python train.py --n_layer=13 --d_model=256 --n_experts=32 --experts_per_token=8 --d_expert=64 --d_shared_expert=128 --activation="gelu" --moe_layers=[1, 2, 3, 4, 5, 6, 7, 8, 9, 10, 11, 12] --router_score="softmax" --normalize_top_k=false --routed_scale=1.22 --balance_loss=0.00441 --balance_bias=false --router_cosine_scale=20.0 --shared_expert_gate=true --init_std_router=0.0117 --lr_router=0.000549 --n_head=16 --n_kv_head=16 --head_dim=32 --vocab_size=10389 --norm="layernorm" --norm_place="pre" --norm_eps=1e-05 --positions="rope" --rope_base=10000.0 --rope_fraction=0.25 --qk_norm=false --attn_scale=0.177 --tie_embeddings=false --parallel_block=true --init="normal" --init_std_qkv=0.0279 --init_std_o=0.0 --init_std_up=0.0279 --init_std_down=0.0 --optimizer="soap_variant" --lr=0.00308 --beta1=0.95 --beta2=0.99 --weight_decay=0.043 --lr_head=0.00732 --grad_clip=0.5 --warmup_steps=200 --schedule="wsd" --decay_fraction=0.456 --decay_shape="linear" --final_lr_fraction=0.05 --batch_tokens=[65536, 131072] --seq_len=1024 --doc_mask=true --train_tokens=731700000 --steps=7743 --dataset="wikipedia_en"
Below are experts of layer 3 (counted from 0) of a mixture-of-experts language model. Rows are named router (the router's row for the expert), up (a neuron's input weights, with its number) and show model dimensions 0-255. Each number is 500 + 50 x the weight over its row's rms, rounded and kept within 0 to 999. Numbers have three digits each.
After each expert's rows: "comes after" lists some tokens at least twice as common just before its tokens as in all text. This comes from a sample of Wikipedia text that the model never trained on. Tokens count by the router's weight.

# expert 15
router:503535495500519409470498480565489435504532514536508487528424368472479386542516477364494430644475511461506472464517455477474496481482585477396461564516510429514476503533539469587473478508513463454489544585456544509493480557521437551526494576517496520549457479528489468585556439469560470583623508523501483478481502486522564505440457508466558564525537438422431430467420487542516530521518439437552498557579521525491438521526476543400547525457506403488473515569461541528426492470487502438460505502504665563595582476518548502488615568544468534501481523627401391526513466539535466489424523527367576517554535514410398489490551524456507532489455410427401508500521495522561511483551551513415460458542425499552527469477515509485470404515539518561560537501520534489524472501603487
up0:576453541423502472492477472526480520523484488538460575450517389627588460573527454504479568547514543497492471471464579532441502567537517504484591507496512462519497471467506413531493470397481473498384553488517589519506464479574525530520504554590581488499453407641475570492397523474532429480568462534479465607517474399612497599534516504494538504404432421478515449432523438502521463515476487466478521444516456426455523472491418533473516420440432534524508463524494487510388493446556461529453531524547446509597608551469536526505523573498451500525519542498555452551463419510495462577536509504492452577501469438451539499427562578533457411509504393567407457563479443433548546424531484555538473463529436478468431589444523494476552509510484545470519550603575530544483519609472482
up1:428570482476451552500562479491573568407483607579539476475448611470524499524500496492507586500451455532571583505468413500451504534455545450430451448606493463548485556600452448508485567555501495572452566544498567490441450508376412554470498503465469557533517500542642510483502509527456512467510450501456537502558552509505577403499498614490578459531524515467489479519516523471482514459421559495561507542548394469539525474552487474512553523537465555555501477554487493463467499522431506460437469491442517520534490541571478394506558447487583439499423628416548537501538543429594482541458459559404572524489555580451461510526433529420523611549495476388446530520538511520492429502453450449428466508500446534561452465418528466450469511452366505485511489430554557482489555482590491
up2:489539460491484577448509424476500530512448461552414604412547575427528498538501516515564488464480497414494563500500511532448482483444464530599505514489521605484615523401462503466465467519492518508495552463531402456513461428557500588492507452497480455529575564517492458492510480407475621410567562604528573451466538467461430511564468455509531475454469495508526482517477497515573549543528485593512423496417492501516521441335501460495497575495548492452515493523443465577491513447446436462516453438479431594595465459572492628486554475416446448494580507539503437472625470505522407436502531508486522553592539522490483491470425511479612567518514454585637443491553545449502522411493491531570524426532477441514457488509474498495545560494587559535518416527537446501455485567495518
comes after: " |", ";", " −", " +", ":", " /"

# expert 10
router:571474535507456424470476519525539499523385620497495489497420401510452458455495480472450580493446519461464438536425436547487493575534490425472520457536532493503502458516434542426522517484490522485487573556519575445527538486474513588464570472476489520498527460487529568484559538488500535510304472485477424524541485479505511442447530444533509459490515426401492466473510510529477546452529579467568506560487485500460564452485366603415491477547428436425386482605517507469568514568463535361494569474460445483508448553433354460640526456470570543548526531569483587505472532479497508490488510479546485498518568480442465560488502500485519424469614487472477399562436533397477469502527522500480601467587496501604506529457513545551482572499549478487536586547526494555503580474491521
up0:479455553427473427572439642458496577509519497525531526473421496528531506477511599400586470507460526508526446533504537475552526483502530517456471454521540409488557510504480479531448558414517508477471532428455484495483487553516505507539580478492495414447422474483574545454548543387489500490410502502505553541549473450528518483457486387484539526499525558449491493485496460438470565396412439442541450510443516513585550518447513459502551524492486525526549529470455438555459523559514529556550461488421488562517515605443464506465562474532502460572474558542530450562465415587590477452612539490563437475483567521454499520526567481460544538565564494598628453539487477537512459528420501480524441478540502514564490394493413549475455502412564500411483581528643469452505365395459395
up1:486615640562420468569480548578499530474398518453481486501468485432514552438506355548486493469484526467496489508497557524521500586444550499503548508507545481537473479564417444451463462482559524573458486534508452517493478459499457485574552468566494444553509429499550423466420505521557514532507515549561559502482467581605539403539489439455508398490506460495438483439509470518485446496561454537609497541418442499397536518568550485522425539462551458504479552488500573507573479548462510456469566488463468454522509489463466410511552443461566525473487441490527519476508462568398658390421485475501497388454452562492455534467522429459436522441495390421558472509442529639555505497553476507489429598568451468473490498531435531476486526524597532506491538532533518489573605558546508
up2:452500468514479495511522538494526491527414520435444577524453496499614467587438436465546563500544536520501444462524526586490504493502487504427501490407448526506468551622538580540494582516481502424403511500509502435415467498533354626512494501500557537435512475549479551493513462573396585525529571531375541456477632498479387462435430465475459417569533500422431530593514476451478487544497474509525504553504529502450468546431556570473539494442426470519645394482487540534471520525512511488488452493455524435517531498508502512512549544583509500465491517546445488386534446530461510544471486479625441567469392492527477441417484504530537593518471542516465401403533517460527506466531525533483437437430542437431445495414523599531500500577511496498531556470541527494558558483491543
comes after: "\n", "|", " (", " \"", "-", "M"

# expert 2
router:503497468571572440449453461440441488504588508546483498500571623506469435561501550577471535449424572411559549467556500449530482488586490581434548472525567503549532449591450452467449503485511575476445500611540526439490478556467526470416530506471520456542587574518492465473417619502422498557412478484511511512450502507545481491463435597453458482529377503483575498518507393502502557507473531596454518569550568535468510641462462515568483373525539565525484458431468506377495558499440477568467433506448427505401432535577474464524473507516541472507458491585485466459393544493499537476420424524562395461566494468524471528454473492435456514515468568460481506529484540546520411530457455543557438594452541559427510537565482466449506507512571484585461483530518543507511482508485466
up0:542466523552450444505474423551490504594533509563478516496439573527651486515486445536494515516553428448383498515536516522543533527477502524488493549424474570557524470428485452508462477443540570538490568506568562522541666582450434590514482494508595433509508537554526496470574399464402467548499461482506509482567578492628564473466441488491463455485537506501554421572469472486452534474598517504445614461567493556375472582485428501456574553474437439468424583534438498492491607525536546487457431512490451551490354522466439439498509496460437491456536488583488536515504508538469478499457472529448489549580496501510498511498537438458532546484569510522449433526554543528475414560481559538537504521437553462533542478472520414495519460531572476463440489508540534464595350456496480
up1:575446523502565471476471470444482590486522494506505525508488445422464497527499438399511440476360631486514449458553414475507485506467523473551502441436498369599507597503477486570443465529520550536483459556547542533406491533525561532458565550567551579541501594501466518500470458430479456465497480471539488559508468527565480475487370498518455474545510578567506597516464498549433485462508481521360544411454486501516485441463375505540471571424482553506411484513537548365462610468555565482502503552461509501485537599439436491503432478591529501584570478545516524474518502474552584477471533532503515514520476527492505514399456471517471470413433432417526526499500567523478516509605414513372481589503499514463526549561487456492411512419550574522495481452485552467489449477531468
up2:481465492493435554474511591496428523511509421447478552568540461403455550573455475497410500489541514486463585517484578532490416503472532391467536478620509498534559471429451534509516595537477555557467441468519525557506467608502423498517526570449515591516559460509534494442488520563507534482498422508476464589505464476529509505444504519430573503550497567589503608518562553570501483588457482544492547397488409549494548562446512482432368421532553505555548431521560550490448473496509400475586522502465482506503537439443504347407537422561538483518422499567523544504558425512516538480451423485487543579524520533456515491469526489462484476453545505571483489450596411526470495411498434490460491557466509474402510555469590449499531483463493369502470553498542496531448623552485551
comes after: " the", " a", " The", " of", " and", " to"

# expert 30
router:547454405450496541517410585526528560463458439549529486562435423442466442559541487431464462564576461450557572488520444441530611572439562406560482528538489482559585441492439383555539493573483453531503527517529432545509535476536396547484534586460457505528485533516379478486498456403563480489486504450543494455438508512536457538462529511527484528501485533414470436510500376460514462511472531461487509435423514457524421532490512522386505496491503450518636499454484520431524433486635499396558471438479581525591515602463564505505505596556466426423514572468429534516538501567474468545461478447563525498512514533484504446530551595384516503457584401433403498476494500537552520540499551526524550474421455508468603520545486480465540454526513530565507496520555511504487509495540568
up0:476476497546500471477500474502535510498522493538487445509485380471577494477468479498492549522450543524569503616487423593479391462494592500457481479463408514460567455506427492520506505494553534556478520572482494523517570381452392515520527514493512473558506504419449408480467570513432507504519416481357487411514495570626549502435566426586483493477407555564506494549555522505423471560529588488469472527556453488477489506467467442515554457473523546442476377527588500444507439493486463523428481487556402475525529537473554511562473443468540478475580549552415486510591456490479443547491482573457477497643535487537474436613412483570505535543541448430498472580412463445495492527457504544558477532573530487556587573529502503544498425530457477490447478556578486556479550503636562
up1:481501488522510415509523470552457525522519557532474529522548463466408455521501536488470521532558530530465456496507506441613571476523413437513485444515440533555434561527417524419516575546610455503562494559467580517452465560470508495473466471441526449510446521474556648392493390484419523521532424450450516538527537494579483507578564571457506560502460496525579539553434468502533498510474579506521576502657515548447493531428453450534481392517485486472516532509507548466511551421450396535374566512464492577524591469410426437525455559530552544555497515542410463497462535455500520520446531480502474535473604579378505535547487448540540504521467490497491480554551508448558533555499444457425399501393457484522510535478477527405483429482425546455543545581554397544555516456512494
up2:629529522488467525585415534495512503505500525481476525479509436525500563557445504496468567537461577469502472469462525559464545462485537433441440535473546515446438488522487563483371456516499529541482504454549473572440421456459525438471417472540383494488564499531463473565542516522529543446546626452531548580481472487563534384469530530424491506483456467502501457470541422488501408530501499583478560506503529517499484441417448536432474694536488445526444472532550455553421391495508563482543521481513505410528502399535636537397497484512530553509451507444521507503494614561557538515592496511567514533515510465451456466388494382591534520542493472548497460552562477522472438443584553427476471506527513616541457551530527580458550434519494490528476457594521582531557498490466486
comes after: " ", " 0", " 1", " 2", ")", " 3"

# expert 6
router:511505512520423501513476484422479499547440526543490404441547426484551473393470467471483486472445442542453373545459496521467502535456536551585529519579519564495452478474457486524523521533481550453506438504511532541516527510358458606504538524500469510532478499516461569455626474519543485511484517411602552523415449476469512487539491536611465392461503465415581475539441471635493557504522550460524533499371559467587469466476470525473556449548444462556418526646483504499425544519427481454454526511575497472572469436462444517564515437541590530551531419536609450477507515561504441547562568537543454444470603523491530485429372509630514482476585485490460462453482471509456516514420535512472556492548503409460517540559464544502463471503491490545513554510497495609536471423484535
up0:581566453462490441509481478469474476497384461512496429548473360519457482449391506503476475589471535430470511534467465576470517384531521500526542550512550487588489558545475399473517501547482464501496528496495470491578494533461492475505514482421592453563565498459500419483534465516453454547592447489429515516485511543534575503532504466425409454495489481459473392355445459553503598530449445467547541457536584515392518528551480484511499588381538499528395566538461527497551524571568474495556466462515486586542519551488570578448502550366527513507563479491460397518581478480497519465527471521561406482475580457568543529491499524524501552544533496482508474513517487600633503486455523465480436493501456495606401451560458568511494497436460461545428573484487535598546477529590484
up1:514531498526474475464467497543477579460520461496573557492480529527563502528502464531504507494501505489618578474425625521523524499541411597434537527563495451472495475501502538539395477538499541531487549332608413588420515469501561490477456540518551430472475533551458449497582527548550557536552570527553475560462506555467536527508488505480489456528501541538495547502574526521486449597531492476355499448496518469522506398517594439476506577516503511442465430466496534568569517561458485543441421407471446579363496478546527452458488462558483500459512592390550432458449453572480527517465535620475450521547452447535466498525448477427477538383400453524496493489551552500520592485497511492579430442516437426477472487550448453503422580487439509552551516441432496400450479529525456
up2:547397503461526505535400490491415488420467535456494524439542624589460451529537460514489539498539500483591565486520521380493542453441546597565464604540466476462470512482554566512481514412492557527500451523482514458425448415503472473555601541546443515523644464436466509481420535506515493483550493448590394411487578460530508475516384532504473493539407403463606499450556470571443453529538496549576519425531533524462481499492517473489484438500491544635501472533564562451530478559519525475534398472418488557493440496499527543443558473472455420455549522547513532569450553502467502468592486577499493458560588612446438504498516500479427485550513563576503514551523483541410474488467515521498454529509538452539514478449557433484569520476457507577546529460535504453528628420490458
comes after: "-", "|", "Personal", "==", "Scientific", " –"

# expert 13
router:557526487515490424409478500547541386476497575536502517468635459373537492551544526502492532466534541414532575541507547413461542590436585537522511534438539543504568530655558459419498459575455496475529404531486425498443418520494493431501549513515498429527531466527491544521523503498432491543551505443543587523559460538453457474449499428509515599447521512520448586501471479522529465528486412499580473417435532590558374462446477453550482547521558422566546500519412473612513473498506551495516405415482585506497447529490494500534441495567513487510487438576499549571585489425433567465480462494450581431505519532482439417555463541466495586510480521463515405474531584551487498432491459466504527471574507534469500545456440464472481401466500480537483521559530605481552429524517426
up0:529447509626435618503509456567505430473523512520458595605544477547522624547526512457545492414487543469494479521488471504583468555498565517461414495498502506466584421508602560451468486404474549510434531524536599494498433523484468465559615511533519545506589572505398441446566525576502530593471574548490534455499465514453503487431514426441424477511378567517467521538474533529483534459524404620581514450520441481493539542541494552500574554524475548452480527480500446452461499543488510527503455502479526499483449478609505550553450518482450457584528469518486578468522456475443403542466397493476520462518465521512437536446478530436513513537460473518567511462522535462381544410493512508517459453470468521538544617451514412479461460417470531591408507439389496489477395556525487
up1:561454458423591462466478529511460508532485453592460414466465568464449528456466478394443539546508389573583426469495510576543600484535540433563471560638522565477514416500507531526463550598481496452520483534475538546544484464502461531516477588423509396469486509434457411475412417524495469473522488570400511599517526451528449467495587475503396502464465517543552417479516442526487455546410481469497573505488530466589480429496507418386477527547480571585573489566462544492578511487506460517466609508505513507521489428560524540445513598474483458424502471556481562618561590573465482459496561522490568432476503512494518532512537590474534560534570526430467473573498592528473448579519495519443493543500482509455489576593457389444486527518505461462502464475508523524542463500520551
up2:421537448451524555526587456426464567600492490531424537383471512509511543476561506545492473563522516540548532457541468502413473535498458419451592546498446445525442484501483504609424577537520516536574383538495558500556491431558542531437461466401521506498528519457517489592490572571471536551483486338566503518454579497556511590506436523460523533497474485426490439494448511527577483561447565476508481519495497569526492492402484449505434476454545537513486466485465495528395602445430478428389451584506532524439507525502522494431463462391508530518510474536543392405447474552485498542406461452501524482413501451473513461504456541517522369502490570514479516570454503380599518578523542486560469526509536455457509553556464484479587590570414485536536520477502532533437495446534540
comes after: " the", " United", " in", " of", " New", ","

# expert 27
router:526528468515599595511504474460578435449584530521436474478525539555475592560427614489427427500634502490472550472444467450505417539528449514528504470352560561531463437528596518536461422466478627495456394487512491513542525639528507438529488475503566502488495474512560510519380513492464560539406567482433448530487496497469470507511394494493482598539439530560500432452537523470410458490579444608520479466561493544531510524632465477595478521488469525458575519475454485465474541486545522477515478488525528552395496467532455455497516512595437558521544501550427480525556537557531561535480498520568575525451399510522543539396477443477473499536501572549481450499534480458502400502465452404533440490475537485462464497504590445534571548486459461446449488445516477471401471488460499
up0:552586650524464593516545481520537489492567545417466599521496583477537536590537494511439505547521450524559493506495426540541469519609565539505496548459499476494486548512484462499525511558541483553497532558552493450416506476610490471463513438445557571549520580526499507565476552602385503614474521477435467633465475462463462401488463509453473554553414442465518500450477508396527497476509559432466519574547532468393537596607569594450548516486409575436492482446489478553500526480466502493511481439435513521424521507530474555528459478563432486488450511538513498495497450543490570490548468419515481586467446546503476516522493369508536554536454500472575508469409469416455482449459427467481440454570463487348501537431536459493592506516465430540464454470535484484531524567427481
up1:457570584536591535525504498467489467510527418494532427538518536544408373462480427574386522502498398506505532471508458529452425547541518509478511522546405503457481480498457546450454404449595498461488433469502555498416563548472551436447500528525543431480491419550482614425497527476572419432507533511530469459487575478506531484548456526478450525427421480487546538549402504437497638501525494489474522511528652538428509531504481502553498364518464530546502506497462509454536551541536508544501506531470453543462587457465499479453477490528592546502421508539451512523538523423463517488493484514555422488486459502460568573537506535601529440519588536582518407560617494385495482548553550549477469438457514437508433513487480537455515395363550538586516567502506461493492485477434580
up2:514409480548491444443444493470483456421596517434489499527533543569503399549414550555506488509488441514532498515513480454529419456538524507473422470418443443506481531421583624490586422515512574499501552500569480510493566540505521485436526489523495576488503533489499469435472585455593444535535544468387473506522456536486574402588484579542581486484512491430521503553471479424479545474521522523484474575547550510531502520545490450570544500417481511428465577462522430499503461593489436522454578548545347544419418485487480513478538474519484501525509513354466514480397524423624509485577518495510438568443517463582465429426597490490510424508463393501475486396618446481499510519494486456521479458480444512528541498458596501491502384576579469528455454475510547489504559484460542
comes after: " was", " a", " to", " were", " is", " and"

# expert 7
router:462452560480572475519523444469517572488526473512492480456546634559460473562564489510523524445391514549535488523523504457459383479544598509549547493510484515591464473442518531488496543506559572500554456542471474470539481452505458506489413525418563561519512481442441467591476523490462525476551441538501448447495505585520517552589551498479501416532494496493567504505459544481453517340485546478517467503501457562468466554499544549574509489516496509524569407543606412523497405586364456383461520465469431527516417596508501439508468458474450429565395581462489485533475548439576540540508514522483322583456518480512467574489516409542515504334517580548571478489487453508436546580499489587500552494506504542453487444497431489508501433487491475511442517517420469520516490484588471
up0:375449489422480465505528530480507476546468546577473514491573520498483539446509485478470400482459418615502456589602568437554520489392426578584561504431518521481489494478445445483588468549506591525503467497421460451560517504514511459459499479460460434445490476511473534465529448522454464540543520502553550534570475505425487554538589524592503412493529557464417426478449528550569453465461487498534489474390545563510549462455569499577539528492546375469483530515405457549532563496448431447558464502476453527501496458467455468493484420462436527503535473471490530469486524536446398487483548384498469513477592523451513463451448569531424459451507575544471564505595497457490554477463483542549442632494536563516539512515557606517412434448498504418599474453475476541572522499597624
up1:378522511448502483496493498572527585498468621459383477496471499497447491479521428519460578517452424495516542578511483493452555430499525415437540539588473495501505400571451461467578419556486530550428425478478630591433492461372555491521472479502424508486513476546527463471538546538536481464495547572570500530455479457574511506591514391419650548519649475441539541499427491458529490428522493524474556565446508500412489459554535509509448509460439507550421481631434523529506561503484512507501505409586487507614509550518470478528520480493514436512542574478469554469447597429476471490507484483484478511507461537478502486505507469546438540511494530483556437542509449449498486562485494525513563521510543525603561477391544425535538393470489450541480434562506505553447527580457588
up2:524467558544535509430578483435549411506514420514475448469438440544429477555484599534483443496543443590500533453417488525565545488529535513488581574517530488436399564482437578436524488525467507470527493538506400428671438461542482541490498499525525516511434479462554515402571496446584410552385539496524496615481518491536531547544468405485507503456514481421429460547439529552545508449446526554480508518527512566549463575613485456479465437433477453482535489564477562526493471519546611577531458472568535502559457501386429481501493532530524480532575474547479488522360492554452563520524572549496493481436484497546484409474551511584570512502545466502600460496438582407529500522468598493541493537464538472478450504453589528536518437501488441479460540497423513504600481477440572
comes after: " the", " a", " and", " was", " The", " served"

# expert 16
router:557452540483497532424472479452528451497537553441462439495533555464498547515450509453448501454484483486454581485564480537558547565534446482524411498460533463560501491477459556412570465387490506501533605558561449459468528541457486424489528392484545427480533503453522470404406561462405524462404473484559380443529501490466493407421531584437420547552566549498636530525486511404428532544521471600560444552506555504573530521565515557534428524522522563492579520537541432387545519548539429521581537483456410567464450579533461537556513494454485491519515498472528504518450544494471559559517499425505553519455571467491502431525604526532479483520400582534553503466458431496454423576490485567491548505378448525636511443498479449550542531482465498435531539503491524448429503501447531
up0:519546488501439421524579433509503523530421484482475533547481509462505516469535538601500461527441448501518489429393516533554465446400479537435453484559509565500504533473551533555526527451610537513545518462517452462535538457485488544471423409488504313488644484546515469591467484562525503465511519543586560479486581503551491493599552587521397494514501459515532459538609484527480501543507608474476520391485431482503568546522538412438429504487455448479500478533388466497489506560438460536476583460499402456457538433521533554507578573539510443548491512457528507495486501477389497464447511483584535500500479501438497636511551431619499500492400575501509499546447593559498478512509542443567459528419572477492547471455514537441442512593450420442489552529554490508508540584507456
up1:503497427470513515554503530480505513573573471562460469477453492575520502497517536477511520530481477428517467551474556550543487557562524431464489530551446492559468467405541527436477567392521564487451442537427506480472514494591488582480527461537450504357459508504530448482522534448480454428443437471478504534434423458462439477388480571491410592420498559555557527495536488458464447537456455591538509516618534492569511543567459441535618377486447539483465489476441425534557525542445493517460439584510505556461561545471407504540470366526467463480483677488539565512450425432448604480503493528405490541504571482478451472553481497519486462520456500576590518470481512463504416425496542576461475461497468510538554532607543457402580524481482476527520587428502521464488481519405505
up2:518477447370516460424447540425505442453480505598527425485513528499517465577552534514483532578470539498467465463473502606442524489466472493509541450485520602535531525519540603518514513493490469648515459553529536564554568433467566426472516515464483540551451532476548533509550436550513500447510431419402466507519442524501498453471497522518422547540542475531534469479542465511596476492475470570493542527561548581495468447448513481598531557446428464480507442466520533490436497499517367451467494520445451358465445469487433633480593446510509516453519485531584523484559530533515457607540560503492432388522472591497486401570542498433473491551518529460597523424555486497518575559518571519445412507481472531482574518596486454539401512520523453548445468544516495552466520508350588
comes after: ".", " to", " and", " he", " that", ","

# expert 9
router:521465525490497474563538546509439397547477446528511495501480502452416556484437535431482550451423451522519521542564520511456612434538513433497499452454470562485394508435505489464574515530429539555576498510346593571487561413428507535550482521499481535490417518533432597443462502465515543537489529525670468526424540506459530545497527483501495441504410466453448536453521493525557432461455489419593502507437547469463438472466547481400448560549500460542500446575501436529631469422502568481463611533596505522493491439489449486526465511605552500509508511480402492508515435503528503502555442506395546499491473517517566499449573563490548494458530453572513520417365508394456560507568489508415541555496486476527534412554606483477576457555546481454510494482476422536494518493458509
up0:442444517511547469452600449429601475478526485519499517542527552452587532401498520485462475485531528494401547470500434535472496558530397517630522457490561424455544425504465581479467419564532404503494567526499484526476477501515489504475444537452503546481633513541561461529559506448449552479459451470433481485492583451488519437478494471521331488484435507437489503516393436514532513513370440463609561495454621510452440554532548482530516524521445488518448520545587519513467550488513475565588465432493440544484501458482445527428460427533579475488553493559474450533468545626575521491452520513525518521426466568544463445504509576631430524569419505517498476508501528508521488538462511477524476470488538504531551591408471391427468578576472511464456405501584568475543478459514484
up1:487530544542601541552505526441473545588468480437454466497500482444442337513524418451467544499417526481524574472483462483562500409454504606501501522454500480413541580497526434446488432328518493519444491468492448528445443498445466399466465372579544467510516525494530500397575476492549511561442538447482492454482476474522462457467525521586514512452606554406445519511554446544546516571558523452527520507507477453472552572518519445470496584451522500483497499559569527476472548529599545487509561542587539562472555487516560419591527495478452580489529548549504478591467415542442554593446509497514557440565430507394580494482496464535464515480434473430502507485580547434539571470412496425515499584481466437434494487472485493532519491549454540534454442570586543574422506485481464
up2:466489489512515447490387485580622463514493499512505498428465413393450440466497465528427540493506587495449539518459460487455472522447492456445543530529430451521485490488527501482457490580394500473463450442565545534504398476552496579506524621429447507502590550510561531594561499481554467540539585479504474509544452447579404522393514443545401494505511555502454441485486472532549565458440482506471400510434562617545521376411584524428492608540461538535471518499525619542472456481565483512497493534462533462600477472455507511418492527497518481560492499489539511602548486520533538430463560519414426425540549536538509473519512554515530483534535354448363488504562493435602532462477547480517485465486469475514535524588489517461525596481487438499561510482510535467564513557493422
comes after: "\n", " of", " in", " at", " to", " on"

# expert 1
router:504419518514470405464559492564462509484502508448502598582490614454550553513525478458490493486523435501552540465539488435514452461499463447392451545549528491497537518529468469425488577432513438540481568503557548513457460538614523451490461502568523522412550495540488411544520480455534577432525570423391532502466497476438537467463467433476541575479468574519427464464515519427511465514473535435467463598541480530487534489537489435591518462406529538473527594376507562610590349535437545479551458527471482522420478608521579535442417531504477467504472474475462472478451493509474503478561481441507452511515501518562376446549645527381498533584486440456577558549571491505477525462584423579477441518471543468485523483490503434445539437521499535572573451490540515437491506492486443
up0:466596578420508477499497407527540419458546483444539468543566461552456554538534498506401471419506448504482471536536533451491582458562449425570510483534476481472482530413483521424511617528489460484477527427552583411410441446487520547494461529559481451402487506508527479458490511525557524439531496503498499549512553471617579430497620482497499514519482460453541529371622594545449564497520534433468486488537559467462478524557519594532368532562461553484480487469469515460552457488479607468456513502531478424560600525528489515434526542486530433435504530442484488445516608516477479452570523549442445526361560439587492421539538469458504512474454460433596442520556480567457492549589540465467474399505540516527533417467541469429504480471495516511540595516555507556536504535455426
up1:521555510489349455487495500504491451485553513543412506542528388554479565463561469466481493507495473481352440513446553474491502608513545430499386473531522557512490481510543543529501557556472506570508478441503606537468542568376499558441532524548537552502503538607517443531502485539412523429513566545539539414491453468456452560434536571572360487438463530549457525552528513477551514440385412527585443558415429471492529468521508599471518562420566537596478537516431374470606540511512527521508466552412560516511471514460565529441521469561524503522487533413465497487545437454503485556506553537490521563514615557500518450478448501595492484496537495546500436496505483532454548589526468534524510457551526494529498520556489488486565483416550500518528532414506558524531454402408542
up2:507520511477493500500508549439468542495484538420467425548559551543521528498429444496579495497371503530474456450487471517449546555440513602379541427445508465520479478454485407447500524493488589463453533497461513582511513532592485514444481615561495492556353464500465461466467531553529459446552607559483421442493486445503522462537547481503407459517494446541593463507428449484438540597439511513458536422507552525569544560522557471543543512470517491579479476563571417515482578551388462514556431617485478565460400508438516574511571501401540521557483507487460552446517471581561506606438518564580498542539440419559491597462484521492512479552491460587492488452444524467546477533476583543519515475555477396494569496482517522492493469474515500453434507449585485466572556396496581
comes after: " |", ".", " =", "==", "===", " =="

# expert 21
router:564510537517445418487499626508465487475504436493481447521537475471436481525471427529426471524597508686484554474581496531542640575532577542458398421571505461536443524480540461493532547464525454484394591481491589468532474534509474489537470498484462475450455619531410464422444511587541507478449583486491471496522509441526480506450425467421433499516461475497495535503550491447476477502502547351535626498465468568480543561446502482438479525456457494467489524447502478477452401485537507497519489513535508566576502507427358515515516553558455611472430555500524674560520455457468544545425452463468528464472492468495550467458526564489477422504578432517474506504532497527451461587495494540465552510439524514550486559525564569484450482535453574456476522561451525474552552477426490
up0:502512532464500410432524440446524502633451536559529538494495537501451430467467474478491507364468409468516466523445431554509516509542508459601579442558506594555443509518530565540490509437473467476410507506482489491509461467531501488485419559484538604464430548410506485475545395488517491434527410550445418528457477465561496498501449446467523475468487448440571450554511478592442564468459566452395520511548547557497582435493496541512545462479489447532522504459516478465434423574476541534573500488581426528617481583484415578542597529411503600552496590517480467584462554463434505493543492508456432497551497510519467502523525431484544482571582510487498449566605503601430556528598490477530508431509550536522440545621560504509468414442447547515468525546530449464441513484561572
up1:464492517511497497500491380505573480528530491489615389525513475484466473399486444548441496494428515510503506582394456438525476530577471444461524475460481491560565479552465500491425476460476560456486488490475587520527496438334563440462431492412479551474543473501465552491537500469502491548509555481525418542513551486560533480456455495500509610501447481578527558539506418551531588537497446553519479524578517490473397481445470630531517451419463557467514479431472517490509513536574499443449451429435459552446428498391493436586486505480602470540558527493495491472498460466465500543481591482556495589569550584390537552490464542460427540597617559592471533489538504524495722535519567528448490514491460491554469482487430530490447556530495511514464512484525557513489495555483559
up2:521318517414440490538434567497509452454448576466555547625482371506463461477506544603546380398509517538507562537518538475465567465443520524549507579489376458471526537520570555459494464458489522550589364561449430513518418459476508434492530500477582453493504510440522455471519530499527495409514467432549540446529520469435480560476610512517537523492512500556519573529451535478428477544488486459472513494480502445470550396503540374592566506558485454443486562475486412538512396451498460442534564620505453470499513528468585479594441555514458442424533523511510431516395532433502513519481521458439588504517497554444505477465486476492489424528521462465519586483456493583508574481528521509489446539458496503525509491495582400481414520489490516505456429519480520530451451424507518
comes after: "\n", " 199", " 198", " 197", " 196", " 194"